python train.py --num_hidden_layers=8 --hidden_size=512 --n_experts=32 --experts_per_token=2 --d_expert=176 --d_shared_expert=0 --hidden_act="swiglu" --moe_layers=[1, 2, 3, 4, 5, 6, 7] --router_score="sigmoid" --normalize_top_k=true --routed_scale=1.0 --balance_loss=0.00396 --balance_bias=false --init_std_router=0.00653 --lr_router=0.000911 --num_attention_heads=8 --num_key_value_heads=8 --head_dim=64 --vocab_size=16384 --norm="rmsnorm" --norm_place="pre" --norm_eps=1e-06 --positions="rope" --rope_theta=10000.0 --rope_fraction=0.5 --qk_norm=false --attn_scale=0.125 --tie_word_embeddings=false --parallel_block=true --init="normal" --init_std_qkv=0.0233 --init_std_o=0.0 --init_std_up=0.0233 --init_std_down=0.0 --optimizer="muon_variant" --learning_rate=0.00779 --lr_mult_o=2.0 --beta1=0.95 --lr_head=0.0037 --max_grad_norm=1.0 --warmup_steps=200 --schedule="wsd" --decay_fraction=0.502 --decay_shape="linear" --final_lr_fraction=0.0 --batch_tokens=65536 --max_seq_len=512 --doc_mask=false --train_tokens=402700000 --max_steps=6145 --dataset="wikipedia_en"
Below are experts of layer 4 (counted from 0) of a mixture-of-experts language model. Rows are named router (the router's row for the expert), gate (a neuron's input weights, with its number), up (a neuron's input weights, with its number) and show model dimensions 384-511. Each number is 200 + 30 x the weight over its row's rms, rounded and kept within 0 to 999.
After each expert's rows: a language model's description of what the expert responds to. This comes from a sample of Wikipedia text that the model never trained on.

# expert 28
router,225,209,206,214,184,207,199,221,183,211,195,162,283,201,192,201,171,210,182,234,280,216,251,223,207,191,177,199,168,244,209,238,212,175,182,246,225,206,194,168,218,211,168,132,111,182,173,201,163,187,192,194,201,250,208,223,236,154,182,158,182,222,223,183,181,186,233,224,162,199,163,169,174,185,151,159,221,201,187,258,191,154,194,182,177,245,208,218,228,139,196,281,172,170,228,210,214,170,146,224,222,200,192,140,188,232,136,183,210,185,254,176,199,211,195,205,253,185,216,163,243,210,189,168,222,182,217,234
gate0,258,174,177,221,202,188,183,180,149,202,228,191,184,175,212,204,175,154,181,219,235,246,163,187,196,208,236,251,200,190,157,230,147,183,249,180,154,206,237,169,192,170,253,190,209,188,213,176,171,170,188,189,183,189,237,195,200,184,153,171,208,233,224,181,238,173,197,170,183,189,155,178,195,222,157,207,212,201,145,209,181,222,179,150,165,181,157,187,192,216,173,261,233,186,186,194,182,126,178,275,169,206,250,224,215,214,191,228,206,214,201,212,189,195,193,196,208,187,255,223,239,195,237,240,223,157,222,195
up0,204,199,200,166,206,198,261,217,183,195,222,126,157,132,184,175,167,196,177,248,209,217,132,178,176,227,247,196,213,173,188,246,206,180,246,226,175,173,185,198,168,226,251,171,194,216,194,187,188,225,210,170,171,158,174,189,174,219,148,144,201,244,218,157,211,177,208,199,203,257,180,160,213,177,191,172,180,207,190,239,215,185,180,201,162,149,172,202,254,170,165,268,230,227,161,197,194,155,184,232,185,243,234,184,200,145,244,222,198,194,191,220,218,230,206,229,239,162,213,218,214,214,224,244,247,154,163,226
gate1,210,162,222,242,152,167,258,233,220,239,193,237,148,208,183,191,144,185,223,190,184,179,148,181,208,178,161,236,226,222,164,202,191,189,169,187,171,218,195,214,168,186,180,222,212,245,170,202,170,203,211,278,223,218,226,139,177,232,139,236,198,218,183,232,222,147,211,187,214,162,215,182,209,208,193,205,199,169,221,265,231,202,203,249,217,217,139,157,200,205,203,191,247,226,234,246,216,268,249,210,201,246,208,180,265,202,208,246,220,170,205,191,133,175,176,242,190,186,202,176,256,194,215,176,162,135,240,185
up1,149,187,208,230,141,198,290,275,220,254,203,177,146,199,211,240,179,212,187,192,214,192,184,171,172,151,165,188,235,208,175,222,166,212,208,154,183,167,241,202,146,213,165,201,207,233,158,215,183,212,184,256,192,221,221,201,204,232,143,275,253,182,208,223,187,210,212,179,197,166,192,178,197,244,176,201,231,179,204,273,178,184,233,203,225,238,189,153,210,150,226,197,217,197,179,244,150,240,200,203,229,208,180,150,247,176,163,227,198,181,157,198,147,176,198,231,195,171,268,237,215,215,256,181,195,140,186,196
gate2,193,240,203,175,209,193,205,189,165,215,230,205,168,228,197,218,111,248,135,167,207,231,136,122,208,169,160,184,177,237,144,164,168,153,215,194,250,171,203,195,207,232,148,175,253,194,176,183,216,193,205,238,238,133,216,196,194,220,200,229,196,164,193,181,212,146,257,164,173,259,199,196,219,200,222,182,226,177,203,187,222,238,179,197,193,183,169,173,217,220,179,203,214,191,222,219,206,211,162,183,178,133,222,172,226,223,164,191,179,160,184,197,191,213,229,189,220,175,198,171,193,169,243,227,181,148,223,219
up2,164,206,238,169,208,201,200,208,170,270,184,206,220,227,173,278,185,202,183,216,210,205,206,168,235,234,203,147,199,236,178,162,193,175,183,167,198,190,222,219,165,217,155,182,232,168,174,148,232,215,232,244,189,187,194,175,152,210,232,222,172,195,159,184,176,200,206,197,146,200,176,204,177,217,216,201,188,170,133,270,198,227,212,159,206,181,173,164,237,231,204,259,177,218,119,185,251,182,200,179,259,202,152,190,226,204,227,240,163,176,214,245,205,160,163,176,262,219,182,213,174,139,264,238,207,140,227,163
Copulas and auxiliaries. Forms of be and have, plus pronouns and also or not, following he, it or which, such as was, is, been.

# expert 25
router,199,196,231,212,153,259,244,187,220,195,151,201,238,203,194,194,218,221,180,202,248,216,223,180,198,190,199,213,193,238,200,222,193,184,213,168,189,186,207,214,172,246,208,143,210,165,169,201,183,181,252,171,201,242,204,210,198,185,180,242,174,172,208,160,163,237,206,143,194,207,219,167,180,202,261,205,235,210,163,215,218,217,153,210,165,211,201,153,187,154,170,114,172,222,212,216,209,174,203,220,216,208,199,216,205,210,145,167,214,176,156,254,200,224,152,174,204,198,236,248,234,163,162,215,186,202,215,236
gate0,138,198,210,246,199,235,166,203,208,215,219,207,167,236,196,197,250,199,199,207,148,203,246,216,228,182,202,230,180,206,187,142,194,155,148,214,282,179,203,207,190,174,144,164,239,196,217,201,158,187,173,229,184,226,147,228,224,231,272,171,180,181,186,240,165,204,186,182,211,186,201,211,214,177,235,266,220,176,171,185,271,197,188,256,165,222,156,206,219,128,168,200,175,161,183,219,182,160,174,145,224,249,218,211,218,217,182,202,229,216,179,220,261,194,235,165,216,205,241,260,240,204,239,162,189,218,171,209
up0,178,202,171,219,218,193,209,205,187,207,184,216,159,234,207,212,211,192,190,186,164,207,186,199,162,212,270,229,167,196,160,191,209,176,134,182,266,238,270,233,211,225,162,201,216,272,189,230,215,225,191,239,175,211,166,204,223,219,205,153,144,170,247,203,169,208,200,184,191,181,197,167,237,218,175,199,165,193,176,217,239,179,193,139,214,213,180,213,151,214,223,238,206,168,192,210,232,211,176,205,142,202,205,183,247,270,212,202,202,153,228,210,186,230,218,180,233,209,247,193,247,184,197,204,172,191,188,219
gate1,225,198,281,208,164,216,274,125,147,202,143,200,163,203,178,193,191,158,184,221,186,226,192,192,205,193,192,205,191,226,248,243,231,233,193,218,175,291,199,164,225,245,268,181,181,215,199,212,176,223,273,196,219,206,207,175,191,211,230,192,198,212,216,204,230,171,234,198,185,188,185,233,170,165,195,214,169,189,197,222,244,169,192,204,189,182,234,173,175,232,186,155,195,178,183,163,230,226,150,159,222,209,181,217,175,202,185,237,170,185,204,227,150,212,149,202,174,150,180,178,205,216,214,181,182,229,215,169
up1,201,193,209,207,215,188,149,206,186,192,243,210,218,200,223,131,222,255,197,168,183,203,112,222,200,211,181,224,188,195,157,183,207,179,161,181,185,147,216,252,200,187,140,197,134,226,180,218,213,150,181,177,206,153,206,229,200,260,181,155,176,202,251,183,149,229,194,227,207,217,256,176,196,231,153,183,227,178,156,222,199,211,235,220,209,215,182,198,259,135,206,199,208,210,213,238,231,161,217,272,191,222,196,182,216,228,190,191,215,200,181,210,205,154,226,159,191,200,210,212,195,210,84,234,203,160,207,234
gate2,258,156,178,257,214,137,195,207,149,210,210,230,230,238,179,232,189,131,247,209,220,184,197,152,184,207,226,238,144,187,177,171,192,252,203,204,205,192,206,199,190,153,187,192,182,191,234,175,210,195,171,253,218,210,190,229,162,172,231,222,176,193,179,217,161,151,202,206,234,185,208,226,216,231,195,136,214,208,207,135,191,210,208,182,171,182,196,225,140,252,239,263,175,227,134,195,207,196,243,196,234,218,243,216,155,189,202,206,186,161,259,192,194,149,200,171,187,242,155,216,227,224,236,133,218,194,196,144
up2,218,162,216,227,170,211,182,135,224,151,209,249,230,197,155,181,141,233,177,152,230,201,199,204,184,223,183,280,180,209,189,186,219,226,202,168,198,194,191,223,201,239,173,129,156,176,266,220,216,191,227,189,228,193,182,234,178,175,166,198,185,197,219,221,120,149,205,196,167,209,229,227,190,234,182,209,171,179,201,180,252,223,166,163,191,205,213,202,168,159,190,137,185,190,207,183,208,190,232,206,224,226,226,240,199,179,188,197,217,198,176,198,182,227,225,170,153,174,210,233,241,189,150,175,177,225,208,184
Conjunctions and commas. List and clause connectors: and, or, &, slashes, and word endings carrying a comma, such as es, or ),.

# expert 2
router,198,175,228,215,172,240,206,234,184,187,170,234,222,243,202,204,178,252,208,206,258,202,213,241,188,206,198,191,146,228,187,201,215,192,185,211,208,139,208,192,192,215,216,208,158,196,161,184,175,153,206,186,223,237,148,236,247,143,211,197,189,203,216,211,154,196,230,111,189,266,191,210,189,193,231,181,223,187,145,205,237,175,181,172,143,231,229,166,219,174,128,212,193,194,179,231,202,159,208,187,210,171,214,188,187,239,211,209,198,190,165,182,194,255,219,173,198,219,209,249,197,210,192,205,229,185,182,198
gate0,176,195,154,229,192,229,208,206,167,219,161,200,231,182,219,227,187,197,180,248,254,205,185,214,147,218,169,208,164,170,186,161,196,179,193,185,210,234,140,236,168,219,229,194,173,241,189,190,142,145,246,191,207,178,234,230,218,191,189,173,218,205,226,278,173,213,207,279,208,147,178,210,192,200,207,104,227,167,198,213,235,181,215,243,251,215,241,202,231,183,242,221,220,196,202,179,213,214,256,227,183,224,204,157,207,157,186,193,268,253,133,168,196,169,129,203,214,270,170,192,231,177,225,218,207,223,211,192
up0,197,211,249,150,173,170,149,187,241,146,216,202,194,241,133,183,224,212,231,148,189,202,236,109,193,143,225,182,199,231,153,206,207,241,231,235,190,184,224,208,201,243,154,222,209,210,234,213,230,238,218,173,175,263,193,177,186,178,204,223,193,172,169,155,164,198,148,182,178,257,260,191,224,209,283,241,177,208,255,236,159,219,204,152,189,187,232,221,154,220,181,157,182,210,222,190,220,207,133,210,220,215,166,183,199,191,222,185,188,188,271,265,185,198,242,227,218,183,203,198,193,175,180,158,225,165,210,191
gate1,204,212,201,286,198,166,177,192,233,180,194,256,238,179,169,236,177,216,220,221,198,260,201,260,244,189,194,173,146,188,190,219,190,255,208,200,178,163,153,176,186,226,212,192,212,216,154,240,174,185,126,197,219,205,230,207,207,196,209,228,227,226,246,178,217,154,265,208,149,208,199,214,153,191,187,186,206,218,189,222,204,198,142,232,184,196,216,199,201,159,200,232,196,174,188,209,208,218,133,182,222,164,200,241,181,181,195,192,169,229,185,130,218,221,164,144,181,190,203,202,179,219,236,237,196,198,199,228
up1,191,182,193,226,227,209,143,240,228,238,192,186,180,164,203,220,173,203,186,212,267,185,226,249,193,247,252,208,198,183,217,203,150,242,235,186,189,153,214,163,202,254,193,164,240,160,141,210,165,242,205,215,200,228,230,160,193,213,201,241,164,240,215,226,158,197,185,208,246,211,216,196,167,205,234,276,212,197,178,180,200,189,227,251,266,224,252,222,220,129,197,188,211,205,203,167,182,177,285,166,188,195,226,219,163,141,211,189,218,227,196,163,205,236,175,175,221,209,195,187,210,165,219,165,188,180,204,171
gate2,215,177,204,198,238,253,213,224,221,203,185,205,219,213,177,144,183,184,166,197,208,193,192,181,125,153,191,194,185,169,231,248,211,222,162,246,235,190,236,271,215,188,158,216,179,180,201,213,233,215,159,198,174,235,186,234,262,225,231,278,192,165,224,269,172,224,215,195,174,231,198,185,207,240,201,206,237,151,164,273,243,184,169,172,188,246,218,209,218,267,214,217,198,162,208,225,227,210,193,166,207,260,186,133,224,172,205,180,217,238,209,235,232,228,208,207,214,227,179,189,210,232,179,190,223,196,203,134
up2,219,262,194,146,152,168,190,181,219,175,163,180,197,187,227,231,234,176,245,199,189,192,214,215,252,247,176,186,187,222,204,178,237,221,249,161,216,215,156,120,210,199,212,174,183,235,224,179,200,226,242,219,184,211,206,178,151,207,198,174,172,253,201,211,216,220,182,229,195,180,193,173,164,202,225,176,168,222,241,193,218,186,248,204,172,173,185,201,170,144,217,180,288,150,204,141,189,227,213,246,215,196,222,232,251,255,173,243,165,256,185,177,192,240,177,190,166,159,196,185,246,145,200,211,234,222,228,244
Name-ending word pieces. Final pieces of personal and place names, often Romance or foreign, in lists and tables, such as El-sa, Tal-ia-ferro, Sim-ion.

# expert 5
router,179,224,236,186,220,189,180,203,208,227,181,197,233,279,194,205,161,203,143,190,237,188,187,241,159,181,159,185,162,225,188,217,164,210,206,201,235,216,188,199,204,229,217,202,219,173,174,211,189,199,258,162,205,282,175,202,225,161,210,192,189,115,250,160,196,177,147,168,184,177,134,223,179,222,211,204,213,201,197,231,160,240,225,203,229,245,210,162,195,225,175,197,207,139,147,148,238,155,194,213,220,176,152,172,191,214,191,172,189,212,202,132,268,256,179,163,226,162,234,237,233,192,179,176,231,239,193,230
gate0,201,163,205,256,215,217,217,177,280,150,198,237,222,173,179,193,185,178,189,242,201,241,206,255,266,201,173,197,175,207,163,206,214,182,161,151,172,182,179,127,247,224,192,190,196,240,247,233,172,171,166,207,190,203,130,226,252,182,172,264,235,258,200,201,222,128,217,227,218,147,131,247,192,170,158,189,216,216,230,280,183,243,212,189,208,217,179,161,211,206,189,136,117,198,217,189,210,207,187,166,190,243,190,148,182,235,197,176,183,238,178,179,226,161,178,257,243,191,231,220,195,173,145,186,165,182,243,200
up0,207,159,184,204,196,185,220,189,266,173,198,220,210,156,160,242,222,210,220,237,223,231,210,228,242,204,206,192,180,245,163,166,160,178,157,143,183,191,174,174,231,242,170,190,236,203,221,202,171,166,207,239,242,266,161,208,266,196,172,205,198,280,208,156,230,147,203,233,230,224,132,209,172,126,209,226,195,180,192,234,189,208,203,169,191,233,165,138,196,214,205,136,168,186,242,185,207,188,197,157,156,215,170,145,187,189,212,156,200,205,154,180,231,189,193,209,213,185,255,184,198,177,222,194,214,173,222,218
gate1,176,194,233,199,206,198,144,199,184,155,204,187,216,254,197,197,229,209,200,138,216,242,195,217,167,158,230,239,186,187,258,193,167,205,188,189,202,239,204,217,204,198,203,181,208,210,231,239,114,143,244,180,213,214,168,221,219,194,200,187,217,215,227,218,141,173,188,234,232,166,166,201,165,132,229,158,185,197,199,246,161,165,206,208,184,197,217,213,192,235,183,162,168,192,199,142,214,211,190,218,199,151,190,241,210,254,165,180,239,243,156,222,196,167,225,199,164,205,187,243,198,253,174,157,237,179,156,182
up1,188,259,218,216,208,202,146,190,203,213,210,158,198,187,184,207,206,181,204,223,258,231,206,179,182,135,224,207,186,163,249,170,218,244,158,190,193,294,240,261,171,190,179,170,168,206,260,243,141,192,178,141,221,194,211,221,236,243,232,144,210,251,209,177,197,151,149,168,213,127,178,227,228,151,164,216,219,183,215,222,216,176,230,253,185,225,198,243,202,286,174,200,133,200,202,211,189,229,190,237,151,139,260,246,238,194,193,199,231,208,192,163,248,149,143,194,172,172,203,196,176,228,182,207,204,178,150,142
gate2,200,210,184,215,192,200,230,237,174,237,158,202,173,180,224,241,219,261,227,278,168,192,184,231,235,232,134,191,196,165,198,93,186,171,186,209,209,228,193,185,207,190,180,216,207,199,158,193,209,184,209,187,186,197,221,156,261,164,210,158,172,165,221,218,201,228,228,212,155,191,215,202,204,220,201,155,219,192,178,162,256,171,219,269,244,190,255,129,207,226,204,184,224,166,183,191,209,133,204,170,206,201,217,216,196,184,164,172,216,218,213,181,126,166,165,139,120,191,198,157,242,165,194,199,210,178,233,230
up2,273,199,223,216,242,178,172,200,244,208,166,190,165,185,189,158,212,161,152,242,208,209,253,170,146,192,217,196,185,218,160,202,181,203,180,190,193,174,225,205,174,215,180,196,203,263,186,239,176,223,253,220,235,232,211,188,220,217,179,187,175,182,217,170,205,187,275,178,171,159,202,226,213,187,232,253,170,175,227,196,157,175,220,187,174,238,211,208,228,238,198,218,203,211,168,209,252,230,165,197,147,227,195,221,183,228,190,194,164,220,197,133,206,140,168,185,223,173,202,188,230,179,191,155,181,210,224,222
Mid-word pieces, infobox fields. Middle pieces of rare words and names (Con-fl-icts, Por-ven-ir), plus infobox labels like Clade:, Binomial, Authority:, and date-range pieces like –19.

# expert 7
router,184,171,214,232,171,205,176,203,170,154,173,204,210,210,161,156,169,209,191,197,271,227,227,208,179,201,163,206,187,218,226,232,216,194,225,174,245,200,216,238,159,242,164,195,163,140,184,217,173,180,208,170,201,193,227,215,271,144,241,220,170,212,209,216,173,183,202,195,156,216,169,224,190,220,173,175,197,175,217,261,189,206,236,209,185,164,252,183,210,184,169,175,208,204,198,208,197,192,214,200,230,223,231,196,184,207,140,196,220,204,219,220,202,190,243,169,230,148,217,198,235,177,194,204,218,219,199,218
gate0,182,214,143,183,179,225,263,196,140,202,174,184,152,192,249,215,149,148,188,232,229,170,241,203,192,230,216,185,206,180,217,221,163,201,196,174,197,203,227,167,193,270,169,223,214,161,244,159,162,94,221,175,142,204,247,153,255,215,246,223,198,196,193,204,162,290,188,243,176,215,148,214,173,164,185,127,208,236,189,212,223,198,199,166,179,213,194,191,179,224,225,187,204,211,262,247,168,214,191,203,212,223,176,137,224,267,185,233,223,239,206,239,172,209,191,296,221,214,178,194,218,200,170,199,199,246,294,246
up0,160,231,216,161,198,169,227,211,204,189,148,173,150,177,125,213,217,190,239,223,142,198,152,206,157,147,205,202,221,208,182,203,247,160,199,227,230,179,162,200,225,204,177,204,189,227,145,142,227,190,206,179,171,226,226,241,211,159,167,197,173,149,246,215,136,182,223,217,194,185,174,179,218,191,195,165,165,192,241,120,207,202,171,175,166,218,199,224,199,223,175,163,155,187,177,247,198,201,207,190,176,170,239,158,204,244,179,207,247,224,236,211,191,279,161,177,216,200,184,170,220,241,192,235,164,197,266,208
gate1,191,269,180,178,210,129,206,165,143,218,235,183,217,218,195,208,204,156,202,237,218,188,216,235,189,240,222,229,179,161,214,160,243,238,186,145,178,256,160,232,180,208,209,258,230,202,226,210,178,197,200,160,194,148,260,173,237,221,190,233,216,211,222,202,226,235,208,194,209,220,159,245,211,235,201,224,233,253,152,210,259,206,152,156,192,171,152,158,229,220,175,177,199,187,201,211,218,242,252,243,211,215,224,212,209,208,181,217,169,191,192,202,223,150,244,201,165,214,221,191,237,187,223,201,235,193,207,172
up1,173,260,251,268,196,200,251,171,191,195,186,247,183,218,178,181,251,230,204,228,184,226,179,222,152,242,176,199,201,212,165,207,203,180,209,211,219,245,168,225,202,203,207,185,126,204,207,242,207,213,164,206,183,226,157,221,183,240,220,136,193,196,196,181,236,201,213,193,208,197,236,230,214,272,160,171,151,167,170,237,208,155,202,195,148,202,208,199,150,232,208,201,171,202,168,196,183,170,144,234,217,232,165,172,215,207,192,240,178,213,183,175,194,192,214,172,202,178,201,189,179,193,180,216,248,163,205,209
gate2,161,230,200,163,211,213,178,215,184,176,171,191,180,204,213,141,187,157,188,217,242,187,256,149,221,222,233,156,161,171,188,207,185,216,261,155,241,178,194,174,175,231,238,194,248,216,219,204,185,196,194,123,202,211,189,217,213,269,262,207,269,175,178,228,216,217,225,193,217,167,135,127,228,202,180,199,226,205,160,234,238,249,222,181,219,242,227,150,189,207,161,226,203,215,204,195,215,231,225,240,220,191,163,98,240,158,225,141,186,239,154,212,182,221,193,233,196,171,171,182,177,209,204,198,236,150,186,209
up2,234,192,226,182,205,196,207,230,159,196,197,170,266,215,227,246,286,223,155,211,143,228,222,208,232,163,233,237,162,240,265,176,208,191,222,178,232,194,167,178,171,197,162,174,229,214,164,192,238,189,144,166,227,200,212,173,164,234,249,211,228,211,189,155,138,179,148,213,223,225,241,182,207,224,216,181,203,242,197,239,201,174,180,206,250,187,202,207,211,230,162,222,199,182,219,118,173,193,246,188,172,118,184,195,192,233,148,274,161,235,179,240,254,195,159,189,258,191,223,199,187,231,174,227,232,235,163,213
Table codes, foreign names. Country and position codes in sports tables and lists (FRA, FW, GER) and pieces of Slavic or foreign surnames after a capital.

# expert 13
router,184,175,244,234,186,186,189,161,230,172,201,256,206,209,195,215,151,199,187,189,226,233,191,201,170,171,179,231,181,209,158,216,172,180,181,232,216,172,178,236,172,170,234,186,193,204,183,257,180,185,219,197,219,215,232,221,222,191,186,192,184,235,197,208,152,184,170,210,147,158,195,214,186,213,196,176,243,162,163,260,213,155,215,138,106,198,268,206,234,161,194,240,222,123,204,200,225,180,161,233,252,212,210,218,221,262,172,192,212,219,184,187,206,183,250,157,166,193,226,194,187,187,187,163,214,163,188,181
gate1,202,186,124,141,165,189,194,236,193,182,224,200,165,198,230,184,185,246,244,154,199,189,159,221,188,185,185,164,207,181,142,240,218,212,194,146,248,228,245,173,169,212,232,193,270,230,231,219,215,198,229,179,198,228,214,204,202,187,232,207,177,239,177,164,172,170,224,231,221,221,231,245,175,264,205,205,224,246,231,189,220,230,169,190,173,260,220,220,193,198,194,210,242,232,231,220,146,180,165,224,269,189,159,132,197,166,178,150,189,258,199,162,199,193,203,212,187,140,253,236,211,154,135,205,185,247,184,187
up1,197,228,216,259,186,152,219,209,169,215,209,188,204,151,203,216,126,211,193,223,238,240,237,206,204,208,260,209,146,188,166,170,180,149,201,204,171,213,213,144,195,227,234,197,184,181,143,208,208,181,150,160,247,170,207,225,188,143,264,199,222,148,169,160,138,252,153,224,182,176,120,220,222,219,203,237,239,202,223,208,154,181,224,259,183,141,200,191,137,198,171,192,227,231,183,184,184,220,244,199,174,259,187,259,174,200,154,213,173,178,203,235,232,173,158,162,301,186,179,204,231,207,205,217,229,203,195,212
gate2,201,214,195,200,151,221,171,162,194,205,222,157,236,178,217,181,110,217,152,244,237,236,171,198,204,184,233,180,201,172,250,204,196,230,183,189,233,196,264,193,215,164,244,190,176,172,252,189,198,239,229,202,211,234,202,233,249,167,131,185,191,194,172,202,173,245,242,181,189,208,207,193,226,235,170,208,161,199,166,212,270,180,218,214,211,220,165,224,159,175,189,170,242,209,172,181,245,161,191,194,239,213,207,220,211,167,166,186,237,191,198,224,184,160,192,216,192,157,211,219,211,144,203,134,211,189,185,209
up2,227,219,205,191,146,183,202,180,205,189,248,131,181,195,195,163,93,191,166,240,230,211,210,208,113,211,244,210,206,193,193,179,194,254,203,185,201,146,224,182,215,188,242,179,152,187,231,249,186,242,219,208,206,221,197,254,276,199,172,170,170,142,215,214,195,226,239,181,190,194,198,138,179,178,168,235,176,227,175,183,200,215,173,151,219,207,215,228,177,152,195,230,226,206,171,194,210,134,166,186,177,183,178,172,226,189,193,257,211,235,204,208,222,129,224,231,170,176,171,192,203,170,184,122,246,180,188,209
gate3,245,166,214,177,188,243,192,213,243,148,214,228,244,184,202,184,145,209,202,156,215,225,200,227,217,238,241,209,145,211,207,216,223,188,151,232,139,157,237,246,230,185,236,185,228,178,181,209,154,213,202,180,212,213,236,187,220,202,225,245,194,221,217,169,207,189,208,187,202,210,170,155,210,149,157,234,213,245,153,174,230,187,194,216,195,213,132,195,205,160,224,216,197,232,188,193,166,204,278,181,186,176,247,206,202,221,230,140,235,183,185,152,163,129,226,172,205,261,240,189,238,197,201,218,169,219,161,161
up3,187,257,248,266,192,165,248,170,228,204,193,196,167,258,220,253,214,189,235,186,168,234,175,159,207,188,184,208,262,220,210,164,217,187,230,129,214,192,198,180,166,208,175,234,197,152,207,236,209,189,248,196,226,204,223,205,209,169,227,197,209,210,186,208,162,178,197,201,146,201,213,212,258,191,248,228,235,149,245,186,210,233,229,153,251,172,220,202,159,196,204,224,240,189,242,191,219,194,187,201,166,220,180,155,180,161,203,188,187,154,151,234,226,206,171,234,192,126,169,199,176,210,190,226,205,214,232,193
Ordinals and modifiers. Ordinals and adjectives after the, his or its, mainly in sports text, such as second, third, former, final, top.

# expert 24
router,142,162,228,246,188,171,159,176,190,198,228,192,222,225,195,196,179,219,191,186,215,208,251,245,175,171,242,200,170,222,176,252,215,196,103,215,205,178,177,247,186,201,135,208,176,187,231,180,146,208,201,165,176,195,167,198,223,184,294,210,184,196,221,207,195,198,229,186,182,194,195,212,199,228,168,156,216,208,203,214,239,144,189,179,197,188,213,154,229,176,187,165,192,193,171,238,247,197,212,174,214,226,221,161,182,249,162,164,252,153,192,157,193,214,178,198,231,194,224,202,183,211,191,262,202,206,171,241
gate0,204,215,238,205,161,174,203,227,251,194,202,181,257,170,242,205,224,143,173,219,180,223,181,207,232,202,200,124,179,223,179,200,186,201,219,172,217,226,235,198,170,232,170,250,215,214,221,237,261,199,213,173,221,207,156,246,174,218,236,247,160,155,168,181,227,172,178,194,164,146,202,199,270,213,221,165,186,207,247,192,249,184,181,134,193,239,157,203,221,185,206,206,259,152,214,202,211,190,152,173,218,219,224,210,196,162,182,143,192,249,189,176,203,168,221,164,189,204,216,198,182,165,193,160,142,192,169,181
up0,199,245,190,201,174,214,194,172,242,223,226,265,258,143,214,201,236,235,195,201,226,185,168,254,165,209,220,200,224,173,181,213,233,208,183,176,167,150,249,211,275,191,198,223,192,245,187,162,219,129,154,147,176,235,229,194,242,137,200,219,200,214,209,191,176,170,190,196,172,150,217,135,228,177,181,169,258,198,209,246,176,193,180,245,185,188,246,218,263,183,217,187,199,161,189,180,174,157,233,234,173,229,181,215,175,225,223,191,178,210,168,197,278,176,211,222,190,210,191,201,199,200,172,128,216,170,210,210
gate1,193,174,182,150,190,224,178,168,174,184,225,162,282,177,145,187,208,152,166,208,242,145,210,211,209,176,272,163,153,179,176,201,218,262,177,215,263,226,248,185,194,174,180,215,174,168,169,179,153,244,261,231,191,178,192,165,172,193,206,169,234,175,144,151,218,221,204,209,151,211,207,218,174,229,224,212,203,193,191,217,208,138,206,216,194,211,184,200,258,195,203,176,232,188,229,216,273,185,169,195,219,200,182,222,139,222,187,159,253,190,158,196,149,173,203,246,157,214,169,154,237,212,290,179,214,189,202,218
up1,183,190,186,155,176,251,187,165,160,155,216,199,270,176,202,194,169,122,170,195,228,158,228,193,208,183,223,166,156,148,153,190,227,259,214,211,232,227,279,194,196,192,217,218,190,173,192,142,166,235,221,236,193,200,165,176,194,232,211,172,258,195,148,183,225,213,238,204,149,192,176,202,192,203,192,233,222,198,204,208,184,164,221,196,168,215,184,217,235,206,163,185,225,159,242,205,274,196,179,166,195,187,188,222,118,196,183,137,235,180,164,202,137,176,214,214,173,217,161,168,234,230,266,186,209,177,200,165
gate2,200,215,217,229,223,180,141,203,214,168,236,185,208,147,232,170,157,258,159,242,257,141,237,207,233,153,217,159,207,172,172,212,197,264,218,218,225,202,213,167,161,192,173,147,162,237,202,237,166,201,163,177,270,163,201,138,173,210,189,110,239,271,223,204,252,243,216,198,200,206,248,240,194,170,238,184,186,220,231,185,233,167,197,184,168,250,268,257,234,187,192,238,186,184,178,180,204,251,138,104,218,227,206,241,154,246,203,174,147,140,168,180,192,141,197,217,182,200,237,189,208,201,203,144,208,165,191,195
up2,209,259,171,207,182,208,241,221,194,149,178,207,214,150,150,131,195,261,203,257,268,173,168,205,177,164,248,187,210,230,212,181,183,257,197,215,214,171,137,205,230,215,225,191,184,198,237,134,187,190,152,180,230,180,203,139,232,163,158,176,256,227,240,179,237,194,258,237,174,219,192,219,185,158,181,184,190,208,176,193,222,143,215,180,197,150,226,217,212,184,194,245,159,191,190,215,184,236,132,170,203,205,175,259,204,280,229,141,175,191,186,219,215,159,218,218,237,193,245,174,195,188,173,225,234,187,202,238
Line starts and sentence ends. List-item hyphens at line starts, heading equals signs, blank-line breaks and word-final sentence periods, such as "- Address:", "==", handicrafts.